Experts of a small language model: width 512.
Below are experts of layer 6 (counted from 0) of a mixture-of-experts language model. Rows are named router (the router's row for the expert), gate (a neuron's input weights, with its number), up (a neuron's input weights, with its number) and show model dimensions 128-255. Each number is 50 + 12 x the weight over its row's rms, rounded and kept within 0 to 99.
After each expert's rows: "gets" lists some tokens that make up at least twice as much of what it gets as of all text. This comes from a sample of Wikipedia text that the model never trained on. Tokens count by the router's weight.

# expert 9
router:48 49 35 42 52 79 55 65 70 46 51 51 69 63 68 29 80 59 57 57 47 52 41 54 56 36 55 51 62 41 63 40 58 63 59 55 71 47 57 25 68 54 48 68 64 41 65 31 28 51 55 54 69 52 56 42 71 64 43 47 57 29 49 57 54 48 39 48 49 70 35 50 73 40 68 45 51 43 51 48 28 73 32 35 49 37 39 55 49 52 57 35 42 46 65 40 39 39 48 53 41 34 48 41 26 41 62 50 25 72 28 52 53 41 70 54 72 35 47 45 45 50 71 60 38 39 67 69
gate0:48 52 47 66 51 70 26 51 45 64 29 51 62 51 40 35 58 49 50 30 63 49 45 67 64 22 45 54 64 80 62 53 32 66 44 50 57 34 45 35 65 56 63 50 56 46 51 37 61 40 57 33 48 44 35 59 41 48 42 68 49 78 54 64 44 43 36 26 48 62 60 54 39 54 64 63 44 46 38 50 57 45 61 68 54 58 51 46 36 41 41 62 49 62 30 68 58 45 61 33 70 45 55 51 44 41 79 33 40 47 38 51 40 44 53 76 51 59 50 42 46 63 37 50 22 41 62 78
up0:58 61 58 61 62 58 60 47 48 43 58 51 29 49 35 67 51 39 57 53 68 57 42 34 85 58 36 42 50 49 52 49 43 47 61 55 61 28 68 50 35 69 57 50 52 54 45 35 67 45 50 50 53 69 72 40 34 56 47 48 32 54 34 61 62 47 55 46 55 45 46 49 41 56 27 51 39 54 66 41 43 42 46 50 49 35 36 53 55 58 43 70 42 42 78 44 67 56 44 58 38 52 58 27 59 35 58 50 47 55 44 38 50 36 68 45 40 45 45 49 33 64 38 49 65 54 57 50
gets: "\n\n", "\n", ":", ".", ")", " ("

# expert 13
router:53 66 37 48 69 63 36 48 47 57 55 44 63 54 40 35 52 46 56 35 53 60 53 50 54 13 35 57 51 66 60 47 54 56 63 43 62 47 34 52 61 46 38 62 54 42 59 43 39 54 39 58 58 36 62 39 54 67 66 60 51 40 44 36 46 48 58 47 51 50 49 56 58 57 53 52 55 39 34 26 39 39 43 39 37 43 44 47 42 59 49 49 42 31 55 55 41 49 56 63 45 45 48 42 33 42 43 42 18 59 38 36 67 66 50 33 65 40 74 47 43 48 59 46 32 69 62 55
gate0:43 61 42 36 31 61 47 43 66 65 45 72 47 62 52 39 59 66 29 40 71 76 51 52 60 32 45 39 43 49 30 49 39 59 53 74 61 33 53 18 65 53 73 60 45 42 47 42 41 58 40 45 37 57 50 67 46 41 26 52 46 56 64 42 59 58 50 45 52 64 50 86 49 44 51 55 55 39 40 59 38 43 42 34 59 71 64 61 69 48 26 66 52 40 50 44 64 52 37 25 42 44 45 50 48 65 42 68 54 60 61 64 59 33 48 41 59 41 32 37 58 50 44 56 36 40 65 62
up0:56 68 55 43 61 59 45 43 41 44 49 52 37 61 60 36 41 84 41 42 79 64 40 52 68 52 50 50 58 66 46 38 59 36 54 74 48 43 52 51 49 46 54 56 64 60 65 39 49 82 56 39 47 52 48 42 52 49 40 56 39 65 48 14 57 54 64 60 57 52 51 70 58 45 51 42 61 62 50 57 47 41 62 58 45 59 55 49 46 68 22 61 59 42 57 69 61 52 45 23 48 45 35 60 30 51 45 63 38 53 55 67 50 29 42 34 46 66 55 60 64 36 68 35 47 22 67 60
gets: " the", " The", "The", " with", "e", " of"

# expert 6
router:35 55 40 62 72 50 64 53 70 45 67 55 42 40 71 40 96 60 53 56 51 44 41 40 41 59 44 43 52 67 48 30 43 42 40 35 63 44 50 74 74 56 38 61 37 30 60 36 19 52 36 49 37 56 46 48 53 64 47 72 57 44 56 46 54 56 44 54 48 59 49 80 60 49 69 48 57 61 43 32 39 66 30 43 23 41 36 56 30 43 47 21 46 58 59 46 39 42 73 53 39 32 41 37 43 49 53 42 39 64 37 39 63 66 73 42 55 55 53 57 34 66 70 57 45 70 51 37
gate0:38 46 31 34 56 39 70 46 53 23 69 49 33 50 50 73 58 38 52 47 31 34 44 35 39 50 42 59 55 68 52 42 62 59 49 54 66 61 42 72 47 72 38 59 63 62 65 54 44 39 39 51 34 56 61 67 60 48 59 75 44 39 46 46 20 61 59 50 69 51 54 65 45 63 31 65 63 53 60 46 65 61 43 33 47 58 43 56 07 58 35 53 61 52 52 41 45 66 52 54 30 24 43 37 64 42 58 49 62 35 60 71 60 56 47 59 48 34 35 40 54 51 47 36 57 53 46 42
up0:43 48 49 55 59 54 10 50 55 35 39 58 45 61 36 41 64 60 37 56 52 43 42 43 46 36 56 62 50 65 55 64 82 55 59 31 46 37 67 43 35 45 51 60 64 28 93 43 56 46 44 55 56 16 62 56 39 64 49 62 40 58 45 57 53 42 44 32 73 60 61 37 57 54 59 30 76 33 47 59 48 70 41 34 78 60 57 65 44 54 35 53 51 36 68 48 67 43 21 44 40 67 52 34 47 42 74 45 45 40 49 48 51 32 33 55 58 67 53 54 37 53 61 60 35 34 42 41
gets: "|", "a", "ra", "ha", "i", "ja"

# expert 19
router:42 52 40 55 58 34 44 55 46 33 37 36 55 55 45 52 72 53 75 54 31 56 26 61 47 31 30 76 44 53 60 51 43 40 50 55 60 53 56 67 42 51 41 53 62 46 53 52 43 50 30 50 51 44 46 28 66 55 60 54 59 39 64 45 59 52 38 38 52 71 42 69 50 44 34 66 51 64 60 26 57 51 37 30 37 62 47 49 52 55 46 53 23 47 35 46 65 53 61 57 55 50 48 29 35 23 50 63 45 53 46 40 62 57 47 49 42 59 57 52 30 48 35 51 40 71 73 66
gate0:49 53 41 51 61 55 45 55 29 56 50 43 49 62 43 40 63 67 23 40 54 52 43 24 38 34 52 48 36 60 64 37 32 25 53 59 48 56 74 30 52 43 35 42 42 50 57 52 55 46 52 56 45 41 32 45 76 73 66 51 19 54 73 39 32 60 39 66 45 51 41 72 24 25 60 65 32 64 48 38 66 39 50 63 47 45 60 58 60 54 39 44 71 61 55 52 47 45 67 53 50 69 63 27 29 55 54 53 60 62 53 63 53 60 61 50 57 66 43 51 51 54 53 34 56 49 43 70
up0:56 46 68 48 24 49 64 31 63 38 52 57 32 44 42 74 48 35 65 59 60 59 50 41 62 50 58 39 71 48 28 51 76 54 71 56 40 52 34 60 35 47 54 47 25 49 43 37 41 46 42 60 35 36 75 44 34 62 37 43 64 58 42 65 86 36 58 57 53 63 56 20 59 80 24 40 25 44 44 36 40 47 28 43 69 49 44 36 36 49 66 50 64 55 50 34 57 32 42 50 49 54 53 58 69 51 57 38 44 28 45 47 54 59 40 62 60 41 39 47 65 38 56 67 48 57 41 46
gets: " |", ";", " 0", "de", " de", "é"

# expert 22
router:56 56 22 58 77 70 46 52 68 48 44 50 51 48 55 44 49 58 59 55 58 41 51 45 56 41 43 62 44 54 63 35 56 74 44 50 69 46 35 58 50 47 52 74 75 44 45 42 40 55 33 65 61 50 80 45 55 58 60 65 46 54 47 42 61 43 39 44 50 45 30 54 53 42 54 56 62 44 54 55 48 51 38 34 25 38 60 52 48 55 49 59 42 33 44 34 57 62 45 60 60 43 45 46 51 42 58 38 58 78 58 44 69 65 54 47 41 57 48 69 31 48 59 75 47 80 52 56
gate0:45 52 21 42 64 43 39 72 38 46 39 43 47 70 38 66 44 28 44 47 33 44 46 58 46 87 46 63 74 47 79 80 49 33 41 72 40 43 66 44 47 57 36 46 69 48 42 53 47 31 61 59 64 40 73 42 39 54 53 26 50 44 35 66 54 56 49 46 51 39 43 67 38 53 34 35 33 52 47 58 51 44 43 35 54 57 51 56 20 29 62 51 44 45 38 54 54 57 32 49 60 55 46 61 37 61 76 42 58 45 56 56 66 44 78 29 46 46 37 49 40 42 54 25 47 54 25 54
up0:28 65 44 52 51 47 37 35 49 39 45 54 56 27 68 44 64 53 71 39 59 66 44 61 56 43 51 50 52 41 45 58 65 39 47 62 59 47 59 24 55 85 61 30 52 66 61 50 27 59 43 64 45 48 61 34 46 76 38 46 36 46 51 44 59 60 44 63 78 55 42 52 40 44 56 50 43 45 63 67 44 60 45 63 57 61 55 67 67 35 59 25 48 40 56 36 45 73 38 48 58 63 76 45 81 57 55 75 47 64 38 58 48 58 55 62 57 55 44 67 56 51 42 50 65 51 53 51
gets: ".", "\n\n", "\n", "=", " (", " \""

# expert 17
router:38 45 48 39 52 70 46 45 72 41 66 54 33 49 57 51 74 55 50 68 45 47 49 84 42 27 51 31 36 68 64 42 30 51 60 52 58 33 61 58 65 44 55 46 52 64 61 18 40 58 45 45 66 50 57 51 66 50 48 51 39 41 42 40 54 54 29 43 58 55 47 71 54 44 63 51 49 32 44 18 29 31 32 48 49 43 55 65 47 59 57 46 42 38 56 38 48 48 72 64 55 73 39 43 43 52 54 36 46 60 49 46 61 47 69 36 61 51 50 54 44 63 47 61 42 46 63 55
gate0:42 53 55 74 46 48 51 49 61 42 55 66 50 66 42 36 51 58 65 66 65 37 52 32 37 64 73 57 74 41 54 42 39 45 50 39 66 50 42 44 63 35 57 42 45 49 67 47 50 49 48 52 51 79 65 55 19 70 34 49 62 41 34 45 53 45 44 56 53 43 43 46 54 56 57 47 49 44 49 67 54 30 63 33 41 25 60 46 56 60 51 48 58 56 51 39 58 39 59 34 48 64 55 62 39 65 47 52 37 61 43 56 56 49 43 40 46 35 39 68 54 41 49 49 49 75 62 59
up0:25 60 55 60 41 71 48 57 53 46 52 60 27 61 15 27 26 61 48 43 30 50 47 43 42 37 77 36 56 43 74 31 42 41 47 41 59 40 32 35 55 37 67 56 29 58 71 34 46 58 46 51 67 32 63 56 31 57 37 45 72 50 35 56 59 37 52 37 43 44 42 42 59 54 37 47 46 44 43 62 59 53 72 52 32 46 54 62 56 60 60 38 71 31 55 39 38 36 63 44 50 60 53 56 43 38 51 53 44 48 37 59 52 68 47 46 51 47 49 73 68 64 78 54 70 75 71 53
gets: " |", " 1", "–", " 2", "1", " 3"

# expert 4
router:52 52 39 58 65 54 62 32 63 50 67 49 53 47 51 56 45 49 61 51 48 69 39 47 29 35 29 40 65 58 79 51 43 55 47 45 58 25 57 45 52 38 36 58 50 43 72 36 39 57 51 48 58 53 53 64 60 45 36 51 44 42 40 41 78 59 34 51 35 64 16 57 42 34 48 65 66 60 34 51 39 45 39 33 59 33 57 54 46 35 49 54 46 45 52 40 46 42 67 51 50 46 39 44 30 52 73 27 33 54 30 36 66 57 46 39 41 62 59 74 43 56 70 56 28 60 69 67
gate0:52 49 47 39 64 50 61 32 53 35 59 39 49 68 39 44 62 32 44 72 69 50 52 35 23 45 41 60 51 43 37 51 62 35 62 57 47 55 44 41 49 55 63 52 46 46 57 41 44 43 50 39 65 27 56 49 15 43 46 58 33 37 47 46 33 43 36 62 30 59 53 66 63 48 46 43 56 33 59 58 50 39 47 46 60 56 56 46 57 46 51 41 52 49 48 27 49 52 23 47 42 46 50 45 56 51 65 65 36 38 60 36 51 49 74 64 33 56 67 46 48 56 42 61 61 39 86 32
up0:50 53 50 46 63 59 49 59 48 40 54 59 55 60 25 60 54 27 40 41 54 63 53 52 40 36 24 59 43 30 33 50 39 60 64 48 52 50 63 37 61 53 54 55 55 65 39 41 47 34 51 31 51 39 61 46 51 43 39 62 47 35 38 37 32 67 50 55 32 45 61 46 42 41 30 56 47 42 64 51 56 40 37 46 72 29 62 54 57 36 57 37 60 31 41 46 56 42 38 58 48 59 51 56 46 35 69 69 20 58 57 77 50 33 37 61 49 55 83 42 54 44 52 44 60 32 50 55
gets: " was", " is", " with", " as", " to", " has"

# expert 12
router:46 45 28 55 69 67 57 24 60 56 52 43 44 51 40 28 49 51 50 41 50 44 32 55 38 35 38 45 45 65 64 49 41 61 45 34 67 47 36 38 43 37 31 50 55 38 57 27 47 69 53 49 52 50 47 59 64 52 47 59 31 47 41 52 78 40 60 72 47 53 23 63 57 49 59 47 62 47 41 41 47 50 39 42 42 49 55 48 25 54 55 32 50 51 61 42 65 56 64 68 48 44 28 49 41 35 45 46 45 58 43 42 77 51 53 27 35 56 64 42 39 75 54 51 36 80 63 68
gate0:56 57 60 45 57 52 78 43 65 59 39 39 43 42 59 40 52 36 39 65 72 39 39 65 53 21 47 53 35 48 37 60 38 42 39 42 62 68 54 58 72 27 55 56 47 56 52 58 49 66 57 41 68 41 31 38 42 67 27 59 40 52 50 71 50 55 53 42 50 46 41 47 46 63 50 77 51 50 23 47 34 49 29 45 48 60 41 54 64 32 53 50 54 64 48 58 45 27 54 44 26 52 53 56 37 62 55 56 33 33 56 50 61 54 46 48 36 45 47 52 44 53 51 43 76 54 49 29
up0:49 57 42 18 60 50 69 53 54 51 50 77 53 20 37 50 57 44 52 66 40 59 48 76 49 48 59 73 49 59 39 63 45 58 54 61 55 72 46 43 62 10 36 43 53 31 52 53 49 54 75 52 53 48 37 49 27 40 48 62 38 48 52 59 52 60 79 33 48 47 66 44 52 51 47 62 45 72 56 58 41 34 54 67 48 60 52 53 53 44 59 45 53 54 50 48 50 63 42 43 61 44 42 45 54 48 63 49 41 53 55 70 60 50 62 37 44 48 68 63 65 43 65 44 53 60 44 34
gets: " of", " and", " in", " the", "'", " to"

# expert 20
router:38 43 41 50 57 77 61 44 56 32 38 69 56 48 45 53 58 35 48 41 46 67 41 43 44 23 51 60 48 62 68 40 55 67 33 44 61 23 49 27 49 66 39 47 55 65 61 34 53 48 43 59 52 35 67 49 60 43 41 51 49 47 31 51 69 81 57 60 36 54 36 55 56 52 39 61 74 41 42 56 48 33 37 36 49 36 44 62 42 35 52 48 54 37 47 34 61 47 51 57 48 60 25 39 36 56 52 41 50 58 46 51 60 50 60 51 44 60 63 60 52 46 68 36 51 74 64 64
gate0:40 68 48 51 46 68 58 49 54 41 44 47 55 57 73 47 49 61 48 34 39 55 54 53 62 42 52 72 47 75 69 59 41 51 48 38 44 44 30 47 48 57 45 33 44 33 69 51 67 56 43 54 55 49 50 45 26 77 44 63 46 35 38 66 74 65 55 41 55 43 56 36 71 56 56 66 60 47 54 74 47 48 61 41 63 67 62 69 39 41 78 57 47 30 63 60 52 46 59 47 42 63 46 53 53 53 52 65 43 39 49 44 54 52 42 31 44 25 34 43 46 42 53 67 70 37 37 61
up0:57 54 51 49 45 27 34 44 55 42 63 57 17 46 36 46 56 28 46 60 55 33 36 23 39 49 48 48 56 49 42 51 60 63 49 55 34 72 52 52 33 57 25 50 51 55 51 40 44 66 68 54 56 48 45 62 55 53 48 68 66 65 40 52 50 54 70 37 44 66 52 61 73 60 61 34 58 57 28 48 75 40 34 52 26 45 30 45 79 63 40 55 27 44 47 47 42 51 64 41 69 38 57 54 29 36 55 40 42 57 49 44 24 72 45 70 52 55 52 82 53 34 49 46 41 53 42 49
gets: " was", " is", " were", " he", " be", " it"

# expert 16
router:54 50 22 61 55 60 48 45 41 57 55 55 47 45 61 54 52 45 50 42 38 56 26 37 59 44 54 45 67 47 52 35 50 57 62 16 53 43 48 53 57 48 28 44 78 38 67 43 43 46 42 56 38 61 62 48 56 56 53 44 42 40 45 37 61 54 41 59 58 50 21 55 60 46 54 50 45 60 48 29 48 46 48 33 31 50 48 57 51 49 51 54 27 52 62 30 68 34 68 51 34 44 39 44 45 30 41 38 44 57 43 47 87 50 45 54 46 52 67 46 34 79 50 56 50 49 59 48
gate0:80 51 46 40 59 42 42 68 33 49 52 51 65 44 19 39 56 71 40 69 47 61 42 61 42 51 29 22 42 40 31 53 29 43 40 36 70 51 43 72 43 50 50 39 70 48 33 54 54 35 37 51 53 50 33 78 42 40 51 40 51 40 57 66 47 29 42 33 50 46 47 45 48 44 47 50 66 43 48 29 51 17 56 45 57 64 83 57 54 59 39 39 51 49 43 33 38 61 72 53 66 46 47 57 33 49 63 47 63 62 38 52 50 68 45 42 61 63 72 58 45 63 38 31 56 55 63 36
up0:39 49 66 84 64 48 53 38 50 66 52 51 27 62 53 37 55 52 31 54 54 52 47 44 40 77 26 17 51 51 58 43 43 35 76 41 61 34 53 55 44 46 40 69 41 58 44 42 51 31 56 49 34 54 40 58 59 39 52 50 38 28 43 52 41 56 77 21 52 56 58 57 47 42 47 46 58 56 37 56 51 42 36 54 54 30 62 58 36 50 36 39 53 42 68 70 50 56 32 48 44 53 42 70 60 46 51 54 59 43 51 34 55 34 64 51 55 21 55 55 58 60 66 45 39 60 63 62
gets: "-", "=", "–", " =", "  ", "/"

# expert 18
router:28 42 37 38 50 55 52 40 65 45 58 34 58 49 52 57 70 70 53 41 36 56 40 56 46 58 37 49 59 52 57 47 35 67 51 41 55 42 35 54 64 53 44 51 61 45 70 55 09 44 51 42 51 47 65 44 65 56 42 31 61 54 59 35 48 55 40 50 46 62 25 56 57 60 51 70 55 65 51 47 46 49 55 34 42 51 44 55 40 51 54 38 50 45 67 30 70 45 69 51 50 45 38 44 53 56 52 44 23 49 50 46 57 48 62 36 62 57 52 36 58 67 48 66 43 37 61 69
gate0:65 30 35 32 62 48 57 48 55 44 29 48 39 58 51 63 66 46 43 48 58 63 66 51 51 51 39 42 14 41 65 39 56 40 78 61 53 58 52 68 58 52 68 33 50 61 74 49 54 50 57 52 29 56 51 50 44 48 48 45 77 46 61 60 48 45 59 38 53 76 73 47 36 43 42 58 79 41 55 61 57 55 51 48 60 41 35 39 50 23 40 58 37 30 39 47 54 44 62 63 28 45 50 70 57 61 32 45 34 90 47 38 44 30 72 48 53 39 30 42 74 48 43 37 68 16 70 45
up0:50 58 67 62 35 33 65 64 56 49 62 65 51 51 52 30 49 39 62 73 57 52 39 38 44 51 56 53 61 69 48 44 76 44 21 48 58 60 58 28 34 36 38 47 81 49 46 49 33 58 52 39 56 43 43 53 58 67 35 37 25 58 41 51 44 52 42 39 54 35 52 53 75 60 52 28 28 55 52 38 41 54 43 56 45 48 71 63 41 64 71 67 62 85 60 66 60 64 34 46 65 44 49 36 25 44 54 53 46 34 61 52 49 65 69 62 46 65 65 50 45 41 61 70 49 58 40 53
gets: " |", " (", " a", "°", "%", ":"

# expert 7
router:40 46 28 39 64 58 68 40 55 51 63 65 56 47 54 47 48 31 60 54 61 42 27 55 40 47 39 53 54 53 57 30 25 60 58 36 60 33 47 57 51 57 22 78 58 42 90 49 41 49 41 59 71 54 42 64 59 63 49 57 45 39 40 43 71 70 66 58 43 63 35 64 59 54 48 75 45 43 46 51 26 37 55 54 51 49 63 54 41 42 49 17 52 40 72 34 51 50 61 63 54 48 46 42 39 35 57 71 19 46 50 31 63 53 58 46 32 46 40 66 38 60 46 72 32 60 79 66
gate0:62 75 53 70 45 26 50 59 44 63 55 55 84 50 63 40 44 37 61 59 49 56 62 52 48 51 52 57 60 48 61 39 48 45 56 53 55 47 50 47 45 58 56 31 64 48 49 47 36 56 56 54 52 49 55 64 44 54 54 53 77 48 50 42 53 46 55 36 54 45 43 23 47 50 46 41 49 60 43 66 85 31 55 42 70 53 50 65 70 67 40 57 74 38 33 62 50 50 56 47 55 61 53 33 54 33 41 49 35 47 42 36 59 77 69 46 40 43 50 53 35 64 56 41 20 45 60 46
up0:52 57 57 53 30 86 53 58 61 35 60 57 47 58 51 65 47 55 66 75 71 43 44 56 44 43 23 57 40 53 50 62 68 49 58 42 43 51 39 51 65 42 58 50 52 53 50 35 41 41 66 47 62 59 49 30 54 59 78 48 73 56 35 28 50 25 39 58 53 50 33 67 34 51 34 54 64 46 53 45 52 54 48 36 57 66 52 40 51 52 35 48 31 44 53 48 44 53 58 48 48 51 37 38 41 40 47 40 38 53 41 39 50 60 42 58 33 36 72 43 43 41 41 50 44 52 43 47
gets: " a", "s", ")", "a", "us", "e"

# expert 23
router:42 40 36 39 83 63 55 30 40 47 43 55 41 36 53 50 53 49 55 38 42 59 41 49 63 44 37 58 47 64 54 39 28 67 55 19 63 42 35 52 51 45 41 45 46 39 49 47 26 50 59 41 63 60 62 51 52 48 48 52 43 39 43 24 57 57 36 63 68 42 24 70 56 60 46 51 57 60 33 32 43 46 47 39 63 43 70 62 40 40 55 45 45 47 55 51 57 47 63 63 46 50 40 38 59 41 58 47 35 60 42 45 67 58 55 27 68 49 42 51 48 53 52 55 51 68 60 52
gate0:21 72 46 61 53 43 60 38 40 59 44 32 69 64 52 56 66 50 44 48 38 33 40 43 62 46 42 52 59 47 50 60 16 54 48 43 47 47 42 56 55 34 48 38 41 34 44 65 31 45 35 63 65 60 66 55 42 47 29 71 60 33 62 28 53 63 86 48 46 48 60 49 57 51 52 44 62 67 49 69 40 39 52 65 60 61 31 19 59 67 40 32 51 51 37 67 41 65 46 55 62 53 53 49 51 55 32 56 37 54 62 42 39 51 57 39 54 68 31 64 44 56 51 38 61 61 51 45
up0:57 52 67 43 34 62 78 34 55 55 73 59 64 51 54 51 31 58 31 51 84 50 74 66 34 46 49 58 46 60 55 28 53 20 37 45 63 32 46 59 52 46 56 58 41 55 73 67 58 58 36 29 40 53 49 46 52 27 39 29 51 62 38 32 70 53 36 52 59 39 58 58 52 42 75 63 56 62 59 47 52 62 25 38 45 51 46 33 36 74 44 43 54 50 61 41 63 24 51 71 49 47 46 64 52 66 39 81 45 46 54 33 59 40 49 34 70 40 67 46 70 52 48 28 54 68 53 49
gets: ",", "ed", "ing", "d", " that", "s"

# expert 2
router:39 57 27 34 57 67 46 45 54 43 51 38 60 61 74 58 57 53 50 59 49 46 34 62 56 37 52 38 35 71 44 36 34 63 43 34 42 43 45 46 54 36 38 49 63 40 56 33 46 51 45 49 58 51 63 38 64 47 25 44 58 42 26 47 54 40 42 59 63 55 48 70 53 39 53 51 65 63 35 33 41 47 42 43 46 63 63 56 36 49 56 49 30 49 54 31 83 27 73 61 53 44 26 26 43 48 57 58 45 38 51 61 74 42 60 52 34 59 45 54 43 51 67 65 35 76 58 63
gate0:66 48 51 30 69 38 45 37 38 37 55 25 33 64 36 67 43 50 47 40 43 42 55 56 61 47 40 48 40 61 53 46 60 30 55 64 57 59 27 53 39 36 47 40 46 50 58 47 44 32 47 55 64 18 45 67 38 40 22 57 62 55 62 39 47 72 56 47 56 53 68 54 62 71 69 70 54 58 58 41 47 63 54 55 41 45 50 50 50 53 58 34 43 66 52 57 51 34 69 59 41 50 38 32 60 52 44 53 62 66 45 63 45 54 73 57 52 80 54 48 47 30 64 61 73 74 55 50
up0:41 47 54 57 44 46 54 47 57 55 38 45 61 34 42 43 40 68 50 39 37 62 43 47 57 51 63 59 65 56 59 53 50 44 35 36 40 58 55 55 50 55 39 31 50 39 53 56 56 63 50 56 36 70 50 41 65 58 59 36 50 38 42 51 56 33 53 44 52 43 41 33 40 36 55 59 56 35 66 62 43 72 50 52 52 80 61 49 59 66 54 41 58 35 61 60 32 59 31 50 70 50 60 55 41 38 49 64 51 46 45 43 56 72 43 44 41 25 57 52 34 50 53 71 29 42 40 54
gets: "n", "r", "h", "l", "m", "k"

# expert 11
router:50 36 35 55 54 56 62 36 44 51 46 51 35 67 64 28 53 60 52 46 54 48 52 50 39 24 46 63 55 69 56 37 34 53 49 42 57 41 60 55 51 52 28 66 50 52 62 10 35 54 35 38 51 82 42 44 73 51 45 58 54 40 48 54 64 66 40 35 53 47 53 75 66 60 52 44 49 57 51 64 16 51 37 39 35 46 52 54 30 42 48 37 36 67 50 47 79 62 61 68 27 66 42 38 54 36 64 52 43 60 62 39 52 31 67 33 51 64 60 40 31 58 59 41 41 55 67 46
gate0:63 44 30 46 55 77 48 46 42 45 43 44 75 60 54 41 35 45 33 29 49 44 33 50 59 43 27 53 60 59 37 48 50 47 75 37 66 71 59 40 50 38 54 47 47 22 39 43 45 75 59 36 43 46 54 57 65 64 51 42 37 51 38 53 57 44 54 47 58 42 64 49 59 57 61 57 50 33 45 64 47 69 41 62 52 73 28 49 45 40 78 31 59 69 48 66 45 45 47 55 61 54 40 77 69 65 35 42 20 52 35 44 22 62 42 59 81 50 65 46 42 54 59 60 57 49 56 54
up0:36 42 36 67 37 49 49 60 53 63 51 49 69 50 47 36 59 48 56 36 40 53 53 46 49 49 55 44 53 54 48 39 59 55 42 49 33 61 29 33 29 42 53 44 36 51 31 54 36 60 49 65 50 48 45 48 51 16 79 55 46 34 49 33 52 52 47 30 46 41 63 42 55 55 60 64 47 47 51 55 23 37 47 39 67 45 77 66 54 51 56 21 55 43 39 68 72 50 68 36 80 25 55 66 43 47 58 45 29 24 46 57 43 70 59 51 73 46 42 45 54 32 55 43 38 38 37 52
gets: "|", " |", "-", ":", ";", " -"